config.yaml
num_hidden_layers: 10
n_experts: 256
routed_scale: 1.0
lr_router: 0.00102
positions: "rope"
Below are experts of layer 2 (counted from 0) of a mixture-of-experts language model. Rows are named router (the router's row for the expert) and show model dimensions 0-127. Each number is 128 + 32 x the weight over its row's rms, rounded and kept within 0 to 255.
After each expert's rows: a language model's description of what the expert responds to. This comes from a sample of Wikipedia text that the model never trained on.

# expert 2
router [117 105 161  85 125 103  93  73 126 132  92 104  61 154 113 112 167  80 125 166 141 140  53 186 114 132  93 128 123  63 122 148  99 108 111  58 116 120 106 214 143 121 124 118  90 174  99 146 124 196 156 108 130 156  73 201 118 134  72 136 123  95 129 156 145 156 177 167 155 122  79 141 164 111 158 131 132  33 115  97 144  99 148 114 166 161 154 144 118 125 191 154 110 112 142 173 151 102  84 186 157 129 136 122 127 119 145 116 104 114  90 176  98 139 184 114 134 136 115 144 109 153 140 118 159 160 145 136]
It responds to: Word-final y endings. Short word-final pieces after a stem, mostly y, ry, ce, re, as in notoriety, country, autonomy, Geoffrey.

# expert 7
router [126 159 151 107 136 119 105 146 157 130 109  50 137 133 144 132 169 112 215 152 130 153 109 134 137 150 102 145  97 112 133 131 101 108  68  97 141  57 118 139 176 127 119 123 118 142 124 156 101 187 145 117 166 189  68 186  99 117  80  70 123  83 153 128 127 122 200 213 162 159 111 138 131 112 139 151 122  94  83  99 124 126 151 113 153 178 146 142 114 126 153 121 126 129 155 157 205 117 105 172 115 154 117  98 177 150 147 171  92  68  91 155 138 137 161 123 152 139 118 189 119 133  44 125 157 149  83 133]
It responds to: Name endings and and. Word-final pieces ending names or words, as in Boyce, Bruce, Quezon, Issue, plus the word and and table pipes in listings.

# expert 50
router [ 93 116 152  79 149 165 125 104 147  61  97 119  97 127 165 183 132 111 169 134 158 193 126 146  92 159 161 150  66 141 112 161 102 119 115 112 144 132 108 149 138  99 125  66  92 119 140 128 111 185 159  71 146 123 118 132  88 151  84  93 181 125 170 191 151 122 191 138 164 194 140 141 158  99 145 177 129  70  86  80 141 109 149 124 158 121 163 127 110 130 152 118 126  81 154 149 123 119 100 188 124 180  93 116 157 167 125 141  60 121  78 115 110 116 159 125 178 104 100 116 120 145  90 178 151 195 124 179]
It responds to: Symbols and odd scripts. Symbols, question marks, sub/superscript braces, dashes and Thai or Cyrillic letters in tables, formulas and lists, as in _{A}, ≥, —.

# expert 16
router [ 95  93 164 112 147 113 110 127 159 125  95  80  79 128 114 101 188  90 169 120 138 133 118 139 119 140 122 184 130  96 145 144 101 126  66  92 133  97 130 126 126  93 127 110  88 161 113 138  55 199 150 118 177 141 117 170  82 135 118 122 155  92 124 142 154 140 181 190 165 215  89 139 145  80 183 134 169  11 119 130 140 112 149 109 187 121 187 140 138 134 123 135 114 116 154 153 143 156 119 180 116 132 119 161 129 157 150  93  88 133 124 149 122 142 195  97 158 157 132 182  80 142 103 128 142 150 122 170]
It responds to: Vowel pieces in names. Word-internal vowel pieces like ou, re, he, ry in personal and place names and foreign words, e.g. Choudhury, Trémoulet, acoustic.

# expert 30
router [142  85 125  90 126  90 119 126 135  80  59 100  34 125 122 171 146  89 143 145 145 134 112 153  96 196 115 160 131  96 142 135 109 106  66  91 160 140 111 159 106  98 103  76 116 195 124 178  94 138 165 125 142 134  72 132 111 166 117 103 156 132 147 203 122 178 164 143 127 224 140 146 156 115 146 150 138 127  99 107 174 130 155 102 154 109 147 136 148 144 107 155 101 106 182 219 146 132  97 130 133 162  89 163 112 151 135 121 115 133 100 196  85 153 166 112 138 175 100 144 143 162 112 171 135 124 135 160]
It responds to: Syllables ran, man, mer. Word-middle pieces like ran, ian, man, ber, ton, plus first names John and Fran, as in entrance, Hawaiian, Southampton, Herbert.

# expert 29
router [146 131 136 131 123 125  52 116 186 110 125 122 132  96 148 157 181 114 148 137 131 164 102 186  95 207 138 131  92 130 143 209 130  98 106 119 148 158 121 166 114 135 118  72 116 143 101 132  85 203 164 126 114 199 111 118 118 140  72 116 186 119 134 175 137 153 144 130 150 123  90 189 124  86 133 136 177  98 105 102 127  69 155 129 126 196 128 130 120 122 221 103  69 115 138 152 152 120 101 147 189 123 110 151 142 135 191 140  96 114  72 147  90 156 165 193 124 138 121 109  93 148 138 138 137 113 106 137]
It responds to: Digits in numbers. Digit tokens, mostly 0, inside longer numbers such as years, IDs, scores and populations, e.g. 2009, 30,000, 470.

# expert 47
router [131 127 112 123 134 156  86  65 175 106  91  94 114 115 172 168 173  86 180 133 134 168 123 137  52 134 141 136  50 112 134 147  85  83  93 111 152  97 108 176 160 127  98  70  89 135  93 134 122 149 137  87 166 141 110 135  87 137  89  91 162 114 165 137 121 169 179 139 143 140 117 144 128  86 155 187 145  61  95 117 131 111 164 140 134 116 170 162 117 105 142 127 121 131 176 160 139 100  81 121 165 168 104 144 185 180 143 180  68 121  88 121  74  96 165 154 132 137  81 160 122 163  86 165 133 144  83 166]
It responds to: Mixed symbols and fragments. Mixed group: the piece "bet" in better, math and unit symbols like ± and ft, headings, and a few mid-word fragments.

# expert 17
router [110 125 135 127 119 120  68 135 158 128 108  98 112 143  87 115 154 103 132 107 136 135  69 143 111 140 137 116  81 133 102 113 106 117 114 118 224 137  96 140 121  94 120 107 118 151 124 126 126 169 148 122 154 218 109 143 119 177  87 118  99 104 123 153 118 149 132 162 148 145 129 192 207 124 135 176 126 117  92 139 139  95 162 120 157  97 174 177 118  63 103 128  87  94 131 133 168 141 101 122 105 141 110 105 145 166 159 178  33 133 138 173 126 141 156 158 145 235 115 148  54 133  50 128 173 120 121 132]
It responds to: Table cell pipes. Pipe separators between cells inside table rows, mostly after numbers, names or positions in sports, stats and filmography tables.

# expert 20
router [112  81  64 125  97 126  48 111 146 124 122 119  58  64 134 149 155  88 169 180 155 149 118 179 110 169 104 116 109 116 116 165 108  95  80 118 150 131 128 233 143 140 106  95  90 158 126 157 106 152 143 122 151 203  63 138 106 134  85  98 204 111 136 149 131 132 156 115 148 139 124 175 138  61 164 124 121 129 113 115 128  86 150 107 131 119 144 127 108 142 203 141  95 148 148 135 139 126  97 124 146 128 128 147 151 128 161 117  84  92  96 135  46 114 155 195 136 117 114 103 103 118 135 141 149 128  53 129]
It responds to: Leading digits, zeros. Digits, mostly 2, 0 and 1, starting or inside numbers in tables, percentages and years, as in 0.72, 300, 1964.

# expert 38
router [129  75 159 104 161 132 115 133 154  92 116 116  92 104 128 139 156  80 145 137 150 162 124 145 104 185 139 175  50  99 103 152  71 108 117 116 131  80 114 132 109  94  91  31  60 139 122 131  98 153 150  91 194 174  74 148 107 179  98 134 183 126 171 141 168 138 147 135 157 159 116 172 168  84 140 153 121 120  92  49 121 128 187 110 158 102 156 137 115  87 143 103 133 129 154 146 153 136 113 167 100 156 109 117 144 150 140 114  58 101  92 139  80 131 145 142 164 171 110 148 151 101  70 152 154 152  86 152]
It responds to: Markdown table separators. Table separator pieces like |---|---, dashes and cells in sports and election tables, plus scattered foreign-script pieces.

# expert 15
router [128 113 123 123  80 149 109 117 141  98 138  89 135 110 144 163 142 118 140 145 141 133 117 152 125 156 128 128  80 136 153 183 105 101 112  90 127  82 104 160 148 151 126 121  53 146 116 144 135 139 138 113 168 167  99 209 113 140  57  70 143 102 143 143 143 151 151 143 152 144 130 136 248  79 140 158 141 129 126 115 156  83 134  67 144  86 148 198 117 149 227 142 106 127 145 121 152 108  33 131 111 152 106 171 128 147 132 130 125  51  99 133 104 122 136 145 152 129 101 127  69 124  82 157 175 138  95 151]
It responds to: List joiners and separators. Ampersands between taxonomic authority names, slashes in pronunciation brackets, and pipes and commas separating names or items in lists and tables.